From a checkpoint of a small mixture-of-experts model trained on Wikipedia.
Size: 8 layers, vocabulary 26579, 97.4M parameters.
Training: a variant of Muon for the experts, 616M tokens, 4703 steps.
Below are experts of layer 3 (counted from 0) of a mixture-of-experts language model. Rows are named down (a neuron's output weights, with its number) and show model dimensions 0-191. Each number is 50 + 10 x the weight over its row's rms, rounded and kept within 0 to 99.
Before each expert's rows: a language model's description of what the expert responds to. This comes from a sample of Wikipedia text that the model never trained on.

# expert 46
What it handles: Single capital letters and short abbreviations in tables, such as D, F, DF, MF, CR, plus scattered mid-sentence words.
down0:48 41 58 54 37 55 47 60 38 45 43 43 47 63 51 42 40 31 46 59 70 37 30 49 42 65 42 51 57 50 55 47 51 64 51 34 47 65 58 41 43 55 70 36 37 54 74 46 55 52 54 59 44 48 50 57 36 37 54 63 48 35 56 56 20 45 44 59 48 35 36 65 48 40 66 49 44 51 64 47 74 62 56 54 36 41 39 48 65 48 50 52 74 53 50 33 48 51 55 54 35 49 53 31 54 64 53 44 57 58 55 63 53 46 51 66 51 33 46 44 48 46 47 39 51 52 49 45 40 51 60 65 41 61 43 55 45 55 52 66 55 50 62 61 55 61 35 69 64 65 51 47 57 50 56 45 45 42 31 47 52 48 62 66 51 39 62 41 46 58 55 37 39 47 55 69 70 50 53 47 33 48 57 48 44 40 35 66 62 52 37 57
down1:56 41 37 38 34 57 55 26 43 50 46 58 60 65 72 57 48 56 62 38 45 54 58 54 56 49 54 41 40 55 50 35 42 66 60 56 54 33 42 72 53 50 40 60 41 53 48 37 50 41 39 64 55 53 51 70 46 61 54 41 54 68 55 55 45 52 53 54 48 40 54 41 45 46 42 67 47 34 69 54 43 45 44 47 52 41 41 46 62 44 46 25 68 47 45 67 47 67 48 47 50 52 59 72 66 29 45 65 45 33 59 35 57 55 46 58 46 61 39 48 54 41 57 42 61 47 38 40 46 53 50 37 63 67 36 47 54 61 57 49 59 48 51 58 54 55 46 34 37 69 52 54 65 56 64 38 35 48 62 57 44 52 64 40 56 56 63 74 41 48 36 36 59 51 60 38 45 45 35 46 45 43 48 58 47 42 35 42 54 57 57 33
down2:64 33 52 63 45 66 47 62 43 57 46 63 44 45 59 47 56 56 50 48 63 51 46 51 39 51 62 57 67 47 56 52 44 66 36 53 49 54 40 33 60 38 44 42 58 58 77 58 66 36 55 42 48 45 58 44 44 22 69 45 55 49 60 68 37 53 45 50 52 51 56 37 46 43 50 68 41 38 43 63 50 46 49 31 42 40 47 61 57 40 45 62 49 44 51 69 55 41 43 49 45 36 58 36 53 44 61 42 45 47 43 47 55 45 34 49 50 55 48 58 45 54 58 52 39 49 52 50 28 48 53 49 41 59 36 48 46 52 44 64 44 48 59 45 46 48 52 31 56 41 69 61 39 49 27 42 50 69 49 56 45 57 24 57 51 29 41 39 58 42 71 50 54 39 32 38 41 45 56 53 61 58 74 54 31 66 67 45 60 56 40 51
down3:74 41 54 49 54 48 18 58 50 53 62 41 49 47 65 56 47 49 47 52 63 51 52 70 57 53 60 49 55 36 37 55 53 50 63 43 47 57 38 45 57 44 42 55 65 47 52 50 55 58 64 64 39 44 44 46 42 57 47 40 73 37 66 52 41 48 41 45 51 62 58 58 58 74 68 71 45 55 54 56 29 53 36 64 56 64 39 45 49 56 39 48 27 48 41 51 48 42 67 67 54 68 61 42 54 63 41 59 55 43 48 43 40 52 46 45 55 56 66 34 40 54 67 44 48 58 37 43 54 48 53 40 28 69 47 32 57 58 60 69 38 37 59 41 51 55 49 48 52 37 40 47 48 39 46 49 40 45 44 57 36 62 38 39 48 51 54 52 45 58 47 59 49 53 72 37 60 57 57 50 53 62 46 62 38 55 33 43 66 52 39 40
down4:44 59 61 48 44 32 58 47 33 33 59 65 52 43 40 45 45 40 63 47 47 48 66 56 54 48 59 69 51 46 53 36 29 43 40 49 51 46 55 48 53 81 64 53 69 49 59 27 45 51 67 68 35 46 59 52 39 50 62 55 61 39 51 46 49 41 23 46 42 50 56 51 60 44 58 68 67 65 44 60 49 35 41 52 50 49 46 53 71 44 65 54 48 43 55 51 65 47 58 61 43 46 69 61 51 48 52 61 39 56 49 48 46 52 47 56 40 51 40 55 54 53 42 51 36 56 55 74 62 34 61 38 53 57 48 59 34 67 54 65 39 39 64 34 46 51 46 58 47 50 43 53 49 37 55 65 65 52 56 48 59 44 50 46 53 33 54 49 44 49 45 43 46 52 56 33 31 55 69 57 44 58 58 56 48 55 63 64 30 35 47 44

# expert 39
What it handles: Abstract nouns right after an article and before of or a comma, such as distinction, responsibility, expansion, success, record, role.
down0:54 47 45 35 68 50 58 31 32 32 55 66 51 51 45 53 50 50 55 60 46 50 44 48 52 45 45 43 52 33 59 50 50 53 53 48 43 43 49 51 44 47 56 39 43 47 41 43 60 72 50 43 62 41 52 62 60 58 52 51 56 54 34 46 63 26 50 63 62 40 51 51 42 37 73 47 66 45 38 43 56 64 50 57 60 53 38 39 54 40 56 68 57 52 36 46 61 66 59 55 64 53 45 61 40 42 56 63 57 44 79 47 46 45 48 35 59 44 59 49 52 55 47 54 72 30 63 42 52 43 44 48 43 32 62 49 51 62 44 43 55 49 59 39 53 26 59 48 35 35 47 56 49 53 35 35 31 31 49 54 56 46 59 52 43 58 58 45 55 58 41 63 53 59 47 49 63 53 47 67 60 54 73 32 57 69 44 49 33 57 73 41
down1:56 67 55 52 63 48 58 53 47 70 47 55 59 45 31 50 48 42 43 53 51 51 59 60 64 60 65 61 43 51 52 40 61 53 54 56 42 67 60 57 54 48 54 39 58 59 42 61 49 55 33 55 37 72 28 73 38 56 45 48 56 50 74 55 41 46 52 57 77 53 48 39 47 29 51 47 46 59 48 46 26 59 54 54 45 51 58 61 52 48 42 41 42 55 63 51 54 52 53 45 50 48 51 55 54 50 50 60 60 47 42 42 48 50 59 54 59 45 54 48 66 61 51 54 58 73 36 69 49 58 54 67 58 64 59 27 57 41 31 46 35 47 43 31 53 41 53 46 59 51 51 35 33 51 35 50 50 66 44 57 61 42 44 41 59 54 81 58 39 59 40 49 58 39 44 36 62 67 42 56 38 47 39 42 65 65 47 44 50 61 41 64
down2:36 58 49 31 46 56 45 53 54 40 50 58 72 54 48 39 51 43 53 53 42 64 45 42 57 50 51 52 59 48 64 36 56 49 25 67 47 42 65 37 52 52 62 39 60 50 54 54 37 47 39 38 51 39 50 57 67 70 57 45 36 72 64 50 47 51 51 60 60 54 69 57 42 61 57 39 42 53 51 44 53 44 52 70 54 43 50 37 52 43 28 40 39 33 64 59 68 56 52 62 53 48 60 52 51 51 71 56 44 58 57 67 43 40 57 55 36 38 40 52 39 35 50 59 60 29 61 57 46 57 50 59 48 58 45 53 55 46 63 65 56 61 40 35 47 47 62 55 50 57 53 72 58 53 41 60 49 65 70 61 61 59 53 52 53 53 61 71 31 57 47 45 35 48 62 46 52 61 57 57 44 40 33 48 45 72 71 48 43 48 42 55
down3:46 68 57 39 54 33 60 65 48 48 38 47 55 45 50 57 31 39 30 58 44 62 52 64 52 57 59 32 45 33 50 48 68 47 31 45 55 58 43 60 30 60 48 44 53 32 22 47 66 50 52 42 54 41 58 33 50 64 58 45 65 51 49 45 37 48 50 49 39 52 63 59 23 40 53 41 56 49 57 49 56 44 57 45 43 53 65 55 71 65 39 42 56 48 43 55 44 61 61 44 45 33 50 51 38 67 47 64 58 40 42 34 55 53 51 56 32 56 57 51 52 50 41 58 51 52 46 45 55 69 58 46 39 37 58 50 69 56 56 42 70 35 48 49 51 37 47 55 44 60 50 34 54 51 52 56 38 63 27 61 49 55 40 54 54 51 28 52 49 45 44 71 51 66 58 55 37 37 41 59 50 49 52 53 41 57 51 44 39 47 66 37
down4:72 44 46 46 38 65 41 59 65 47 46 54 50 47 42 65 49 45 58 58 55 36 55 48 52 48 61 57 39 31 48 59 48 47 56 41 56 71 40 44 49 43 51 38 64 63 42 63 48 57 53 42 42 38 59 53 56 37 39 38 38 39 44 57 56 49 50 49 48 48 56 55 50 63 55 35 52 72 53 63 41 50 50 44 49 34 55 60 41 60 76 49 59 43 50 47 63 58 46 46 73 49 32 57 63 41 38 47 48 46 69 47 54 65 51 60 48 65 42 43 63 31 24 27 41 48 63 37 42 72 62 61 54 51 39 63 49 41 48 43 60 55 56 53 70 56 39 41 57 34 52 42 37 61 54 39 36 42 38 56 39 74 41 56 69 55 42 57 50 38 68 51 63 52 45 53 38 40 48 47 52 40 48 47 43 54 53 48 57 57 37 57

# expert 37
What it handles: Table cell bars, closing parentheses after years or scores, and spaces before years in statistics tables and lists.
down0:48 55 56 43 63 53 38 46 35 56 70 44 53 58 37 55 59 28 46 54 69 60 48 59 66 59 57 53 64 58 43 48 47 55 42 47 46 58 45 43 40 53 51 29 46 53 39 61 48 52 47 61 56 47 48 61 45 40 63 64 38 39 50 45 34 43 44 46 47 59 71 59 64 43 64 46 46 56 50 48 42 57 62 53 72 65 46 43 49 63 46 74 33 54 34 44 47 27 44 61 38 56 51 47 50 59 63 42 29 42 39 53 56 55 35 59 29 52 33 50 61 57 41 58 61 44 44 42 47 63 59 28 46 36 44 63 51 54 53 64 43 53 48 50 50 59 57 79 46 60 41 55 63 38 30 55 40 45 50 53 44 60 54 46 48 60 43 49 58 52 55 58 53 43 52 54 53 59 45 46 55 67 60 69 54 42 42 48 40 16 51 47
down1:54 45 45 58 50 46 54 55 39 50 62 59 68 34 61 31 45 51 45 42 69 59 46 53 64 32 56 64 45 62 54 66 67 53 54 51 48 61 50 51 51 47 52 39 63 51 58 41 68 58 49 50 51 34 44 42 59 57 17 38 66 73 41 70 56 39 44 44 49 67 56 60 49 54 47 34 54 57 60 23 57 47 36 60 49 42 49 55 55 54 62 60 60 69 56 55 42 56 60 45 30 66 47 45 54 66 45 56 64 55 55 43 52 48 40 53 53 49 52 20 50 45 60 51 50 65 69 42 58 72 37 51 55 37 46 42 40 42 49 55 49 51 49 33 63 46 46 47 56 55 41 45 47 55 51 44 45 49 47 76 40 46 57 49 45 41 42 49 69 42 38 45 49 40 31 60 64 58 46 58 56 52 36 45 65 35 48 56 49 50 50 46
down2:47 56 41 35 61 44 55 30 56 40 38 58 51 68 54 56 53 52 68 57 62 53 58 34 42 63 42 58 45 47 60 51 54 47 47 45 50 46 61 23 56 48 40 48 44 56 58 51 48 51 47 40 44 46 52 56 59 40 44 53 48 38 56 55 55 36 73 60 55 53 44 44 55 59 15 48 67 41 48 57 54 59 40 50 41 67 52 55 30 49 41 48 55 59 58 46 53 58 42 57 70 52 60 48 36 57 67 39 71 55 49 45 37 43 28 61 61 61 37 47 63 58 57 65 59 59 49 49 43 42 39 66 50 52 45 42 59 50 29 34 64 54 41 47 32 64 46 33 39 47 48 45 29 56 56 41 55 49 60 41 31 63 47 43 44 38 48 39 55 60 51 46 61 51 46 28 54 46 48 30 53 42 72 54 46 55 58 47 54 55 69 56
down3:52 38 55 50 48 62 48 64 45 49 49 44 41 63 55 36 43 46 53 47 49 55 60 30 45 50 34 54 64 45 47 32 46 75 44 53 35 53 63 54 53 53 58 42 48 42 55 45 42 59 63 57 52 44 39 60 65 67 71 42 39 46 71 56 44 60 34 65 60 63 47 29 46 50 55 43 53 43 55 46 49 52 30 54 44 51 41 33 52 72 53 45 61 42 55 72 51 56 67 34 45 39 70 41 41 59 49 48 55 39 58 53 29 55 58 48 42 68 55 31 68 35 47 38 54 60 33 40 42 43 47 58 54 31 49 31 47 63 53 64 65 57 51 44 39 51 42 61 71 55 47 54 52 45 43 63 38 52 64 49 48 45 54 65 39 65 43 44 51 64 56 55 52 52 55 47 60 61 44 34 43 47 57 35 36 42 53 38 50 55 47 54
down4:70 52 66 45 53 43 41 53 51 55 41 58 57 34 62 71 59 49 39 46 50 46 38 53 31 63 40 53 51 49 43 33 53 56 47 65 57 53 48 49 57 52 61 50 55 46 48 61 51 50 51 56 42 67 40 54 47 56 49 53 56 55 47 61 56 42 44 61 54 47 38 60 65 40 51 43 35 49 76 41 20 53 52 37 65 52 35 68 45 43 54 43 54 58 50 59 53 42 75 48 62 48 34 52 39 44 56 56 43 70 66 68 61 49 57 33 56 55 58 47 52 43 31 55 48 47 43 50 54 51 37 44 54 79 59 59 58 55 27 41 66 52 50 54 41 29 60 62 41 62 36 36 58 79 52 53 61 44 59 53 69 45 36 47 43 41 55 54 38 63 42 55 45 50 38 60 49 43 57 45 52 52 37 60 51 36 55 59 47 50 48 53

# expert 27
What it handles: Separators between items in tables and lists: pipes, semicolons, colons, dashes and ellipses after names or titles, as in "Brubeck for Blues Suite; Dave".
down0:56 51 45 48 77 48 46 35 31 37 53 57 21 51 42 58 56 56 64 57 52 61 65 45 60 53 73 49 44 42 43 59 52 41 34 54 54 64 49 39 45 46 69 71 53 72 37 67 35 43 53 45 47 30 53 43 66 62 44 43 63 21 33 42 42 44 48 44 51 51 62 41 49 52 51 52 62 30 51 67 37 48 50 44 37 43 44 56 50 47 63 41 45 51 60 50 56 52 47 43 58 55 63 34 57 38 47 29 47 49 46 53 41 56 42 44 50 46 46 51 49 55 61 38 40 56 59 53 41 40 59 61 56 43 54 64 48 51 42 51 50 37 46 36 60 43 52 61 49 61 39 70 59 37 45 57 50 56 53 38 55 47 44 74 61 50 51 45 40 74 54 50 50 29 52 52 57 65 42 40 41 56 57 55 52 45 52 65 36 62 46 62
down1:44 47 60 52 60 61 45 41 52 54 35 40 46 47 43 63 55 58 47 51 49 50 46 38 32 63 52 61 45 41 37 47 68 40 46 54 36 64 42 37 45 29 54 51 38 41 57 62 46 44 52 51 39 55 56 35 65 43 48 29 53 42 45 48 36 51 45 48 45 57 49 59 55 65 62 20 45 51 62 66 42 43 60 64 41 34 62 40 46 38 51 46 49 52 48 56 34 51 32 44 46 37 49 23 48 44 49 42 55 44 52 75 57 54 54 40 51 56 42 42 36 68 57 43 44 47 54 48 47 46 41 57 56 45 71 46 51 32 47 46 54 53 66 64 49 52 59 51 69 64 49 51 38 46 54 62 61 52 43 26 32 47 44 50 56 69 51 66 42 44 52 47 46 57 67 65 44 39 24 36 39 50 43 45 64 52 52 32 58 59 45 59
down2:56 27 50 32 37 46 58 44 27 58 40 39 37 50 36 49 55 44 41 55 59 49 68 56 63 52 46 34 42 36 72 61 51 34 52 58 41 42 36 46 40 46 38 54 50 50 64 50 37 56 21 47 43 64 48 34 53 48 49 46 39 44 52 58 44 56 53 59 43 42 42 50 48 53 58 36 49 39 30 59 54 49 61 46 46 67 55 34 56 45 60 46 37 49 41 50 39 52 45 50 52 49 30 45 57 49 47 60 57 41 70 59 57 50 64 48 31 40 37 29 49 74 44 41 48 36 56 48 52 51 40 51 74 30 59 50 48 38 45 44 55 55 46 61 60 52 47 67 53 49 52 45 43 55 50 60 57 56 50 65 50 71 45 46 49 38 49 53 39 38 47 71 41 41 58 33 42 43 48 46 38 53 57 54 47 58 48 53 63 63 76 34
down3:61 47 54 21 46 49 53 38 41 53 58 32 57 54 57 29 77 46 42 52 46 53 62 34 44 60 51 50 47 44 42 53 65 47 64 52 49 55 50 42 39 42 72 32 46 63 35 77 47 52 56 38 81 60 51 46 36 48 54 58 57 37 54 30 50 44 56 68 50 53 65 55 48 45 33 59 38 53 37 43 50 51 35 63 53 47 62 45 53 42 56 49 43 55 58 42 49 52 48 34 63 44 69 52 49 72 57 52 51 46 45 43 54 56 59 50 49 63 55 39 51 33 37 67 38 39 40 52 57 41 51 39 57 32 29 73 58 50 49 45 64 31 46 42 60 48 61 45 42 60 54 55 56 49 56 56 60 32 57 51 51 42 51 43 48 50 51 52 40 56 39 44 59 49 46 52 46 36 35 34 57 54 52 53 51 51 66 54 58 55 31 47
down4:67 64 51 44 42 50 48 56 51 52 69 52 50 60 63 57 46 39 65 54 41 43 54 51 49 46 34 36 36 52 43 60 44 43 72 66 55 56 50 67 58 47 47 46 63 45 42 54 69 50 53 54 47 63 47 53 56 53 55 45 48 48 61 58 51 39 42 54 45 41 44 61 55 48 43 55 46 57 55 54 48 58 28 45 52 56 54 28 37 54 59 69 38 61 41 39 57 38 40 42 45 33 61 33 49 53 59 55 45 53 63 36 68 77 55 49 25 67 66 41 46 27 38 61 59 47 55 63 45 65 47 54 54 50 56 37 42 49 60 44 62 60 60 62 32 47 51 42 49 45 58 47 31 55 38 46 48 53 35 45 63 21 70 42 72 53 27 50 47 57 54 44 56 45 49 34 54 47 53 58 37 47 48 47 54 36 36 59 50 42 48 45

# expert 8
What it handles: En dashes in scores and ranges in tables (5–3), plus currency signs, degree and prime marks, and spaces before numbers.
down0:45 57 38 54 47 67 47 53 67 38 36 71 65 35 54 58 54 40 44 52 62 46 57 38 42 55 52 62 55 47 44 37 46 45 37 54 57 35 54 61 49 71 72 51 43 36 59 69 43 51 65 61 39 51 63 53 51 60 51 29 57 51 68 41 57 72 31 36 31 63 40 50 34 54 45 46 52 51 41 72 58 58 53 44 46 36 37 53 48 40 46 38 53 50 63 67 51 48 50 60 57 61 43 52 54 49 37 34 44 40 56 36 59 53 52 39 49 31 53 32 44 38 42 45 51 37 42 51 52 38 50 49 54 47 41 47 47 43 35 57 56 51 35 44 45 50 48 57 47 47 47 40 46 40 63 40 62 57 56 66 48 35 38 49 46 58 37 36 50 43 59 47 39 42 43 57 45 43 57 55 65 29 60 45 49 76 47 44 59 73 62 54
down1:55 52 50 51 59 43 53 69 43 46 57 38 50 51 48 48 54 63 55 53 54 48 64 39 55 52 58 31 50 60 55 54 54 41 46 49 53 62 36 57 47 35 23 61 46 51 46 40 61 29 63 43 61 35 57 56 37 46 29 78 51 54 48 51 51 58 58 54 34 59 60 43 58 51 30 27 61 67 48 56 47 64 64 76 54 59 40 48 60 43 51 62 38 67 36 63 48 47 34 57 61 47 49 47 28 49 59 38 42 59 74 43 51 62 60 37 59 57 65 48 62 50 63 42 55 48 61 49 47 37 58 38 36 50 80 45 38 45 57 65 44 57 45 49 53 43 32 63 50 57 31 38 55 46 53 38 45 62 46 51 51 40 40 56 44 50 49 49 36 40 39 60 48 59 61 55 46 40 55 54 50 49 53 57 50 60 66 57 48 50 58 53
down2:51 56 38 58 60 52 58 50 59 40 50 32 35 64 50 36 32 44 58 49 40 47 69 34 47 63 34 61 55 49 54 58 49 54 53 67 59 41 50 56 51 35 44 48 50 54 35 69 68 43 40 43 53 65 45 51 54 48 50 55 47 37 49 58 48 52 46 52 43 64 42 42 46 32 55 75 77 44 56 62 51 46 28 49 60 51 65 56 59 44 73 44 47 49 53 55 52 42 38 51 41 52 43 52 49 61 58 56 27 55 47 49 41 44 50 51 58 45 60 45 64 45 41 42 46 25 43 40 55 62 39 46 53 32 44 51 47 46 52 47 63 56 57 61 42 45 51 57 36 39 39 51 50 70 62 59 47 30 56 31 62 64 25 46 31 54 43 60 48 64 43 58 34 45 51 68 52 53 69 46 51 41 75 48 41 49 48 50 59 41 51 64
down3:34 57 38 51 47 57 40 51 42 44 41 44 38 47 46 49 52 57 55 41 54 27 46 47 56 43 52 52 47 49 57 61 33 50 57 58 39 54 42 41 53 56 54 40 57 42 60 44 47 41 48 43 37 47 53 44 55 58 47 30 60 35 41 62 49 62 54 70 54 62 66 43 57 34 41 76 55 59 61 48 45 55 41 52 46 24 50 50 50 40 58 37 29 55 31 34 47 54 61 51 44 69 49 61 50 66 35 49 53 48 55 61 46 44 48 42 63 66 38 74 46 56 67 57 56 49 62 76 50 51 46 50 37 49 62 42 67 33 48 45 46 47 47 17 52 43 35 53 47 59 53 60 48 67 63 64 48 51 66 58 53 42 52 35 51 53 52 46 68 72 53 64 45 47 55 56 48 40 30 37 54 49 59 59 47 64 44 51 44 41 53 54
down4:30 56 58 56 65 38 46 48 45 46 58 44 52 53 65 45 36 42 37 54 43 53 36 57 53 57 50 43 51 46 54 64 52 45 71 53 54 44 39 39 36 37 72 49 40 30 42 50 47 33 42 59 43 59 33 63 73 42 63 44 56 55 38 52 57 47 49 57 64 68 56 60 49 25 51 56 56 52 41 39 55 38 53 69 45 47 54 53 40 58 54 51 66 57 75 47 46 49 44 56 50 40 62 42 49 51 35 50 61 46 42 38 48 45 58 48 33 64 50 40 56 54 69 55 54 44 37 40 51 47 57 46 38 49 39 40 31 46 45 66 32 44 52 45 45 43 59 63 42 47 56 66 27 38 42 40 39 46 67 56 44 58 53 40 39 52 34 72 50 35 45 45 62 37 55 47 66 56 68 34 38 44 45 61 55 59 47 50 65 58 58 54

# expert 5
What it handles: First pieces of longer words such as ins, diss, inf, plus spaces and year prefixes 199/201 before digits in dates and tables.
down0:48 43 44 50 47 62 29 56 51 48 63 45 48 41 58 63 62 49 47 54 43 58 48 51 46 43 53 78 75 51 64 58 65 30 43 52 60 56 50 50 30 57 58 60 33 47 43 62 42 49 52 37 64 60 56 40 58 54 60 43 53 58 49 69 51 31 35 42 13 34 43 47 35 61 32 54 65 64 40 53 50 49 50 50 55 36 56 46 43 37 39 50 48 53 44 44 51 55 65 42 39 61 33 53 50 56 49 50 41 40 35 38 60 47 64 43 53 50 61 51 54 62 28 61 55 49 33 52 38 50 52 40 36 60 35 44 45 62 35 48 57 42 49 52 60 54 58 63 48 59 43 46 57 48 63 66 50 59 53 61 45 35 56 47 61 69 57 49 54 47 50 50 70 64 50 48 67 39 52 53 46 50 38 69 44 36 53 45 47 44 37 52
down1:60 30 53 53 43 54 62 43 31 53 42 58 59 42 43 44 44 66 49 49 49 51 50 44 57 59 54 36 62 41 63 43 53 51 52 69 55 38 40 49 30 24 39 22 52 49 51 53 52 54 62 59 46 54 63 58 43 61 36 42 53 44 46 32 60 59 52 37 47 48 38 54 42 38 41 67 55 64 30 64 54 59 57 46 49 57 72 34 53 38 43 70 38 52 56 45 61 52 43 52 51 55 35 58 55 59 47 24 52 49 63 51 58 54 50 40 60 57 36 54 71 51 62 58 43 42 43 55 61 29 36 56 50 54 52 42 39 31 52 48 59 48 43 52 52 59 47 48 46 48 64 47 75 61 55 47 49 62 54 57 60 42 50 75 65 42 40 49 33 58 41 67 41 53 42 48 48 49 38 46 44 64 45 46 40 50 51 51 66 68 52 47
down2:48 64 32 46 61 38 51 73 50 40 51 44 41 45 61 43 35 60 44 65 48 43 36 53 47 54 54 38 57 75 58 29 55 60 43 43 42 43 59 70 45 51 54 44 39 51 62 62 49 48 52 66 54 44 46 51 49 48 55 68 35 44 73 72 50 55 50 44 42 55 52 61 32 71 37 56 67 41 47 53 52 65 40 45 59 54 45 39 49 43 46 58 41 42 51 55 56 45 38 44 66 66 29 45 50 41 49 48 35 44 67 37 28 61 57 54 39 48 51 62 59 54 41 40 42 52 57 47 46 71 54 49 62 68 42 56 50 54 40 54 43 32 52 50 46 51 47 54 36 48 22 56 48 45 69 39 47 37 44 40 52 42 55 44 25 62 44 47 44 49 57 42 65 59 38 54 69 56 55 45 40 63 52 52 55 47 41 44 47 40 50 39
down3:65 52 48 45 48 23 48 36 39 55 66 43 56 52 41 57 45 65 37 44 31 44 45 68 44 38 66 54 49 64 52 52 50 56 37 45 44 28 38 46 54 56 37 48 37 58 40 55 48 41 41 49 39 55 46 40 54 40 51 58 50 43 65 51 44 61 52 55 59 51 38 50 56 49 34 44 56 50 36 37 53 57 52 62 57 46 45 53 45 68 48 62 47 30 47 39 48 37 55 54 54 34 53 59 43 53 51 56 54 41 58 47 44 52 55 47 46 52 54 57 33 61 41 66 49 62 50 49 54 60 46 47 42 43 51 55 62 59 41 48 35 23 57 49 26 82 42 68 57 59 54 52 67 54 59 48 51 55 44 52 47 30 59 61 51 41 36 42 55 43 70 50 54 50 41 47 60 68 61 64 49 45 69 39 69 39 56 23 45 35 57 69
down4:34 32 55 51 39 32 77 39 66 47 49 44 55 56 47 53 43 50 46 46 59 48 41 37 49 47 55 56 57 40 43 61 64 49 59 56 40 35 64 53 50 35 52 62 41 53 44 56 61 49 32 54 44 50 54 46 51 52 45 45 42 43 47 53 67 46 48 46 56 36 40 42 63 42 60 27 48 24 36 54 57 63 67 54 61 63 53 47 54 61 37 49 38 57 55 56 54 49 32 54 59 65 61 33 73 44 50 39 56 37 45 37 39 57 46 44 61 47 53 47 59 58 54 41 49 27 50 48 32 54 48 52 49 60 68 69 30 66 47 38 55 67 50 56 34 48 46 35 61 44 36 62 44 51 64 51 52 51 48 51 43 25 57 45 54 60 40 45 38 48 46 44 52 46 53 47 57 23 59 45 42 54 54 65 48 58 56 68 49 52 67 37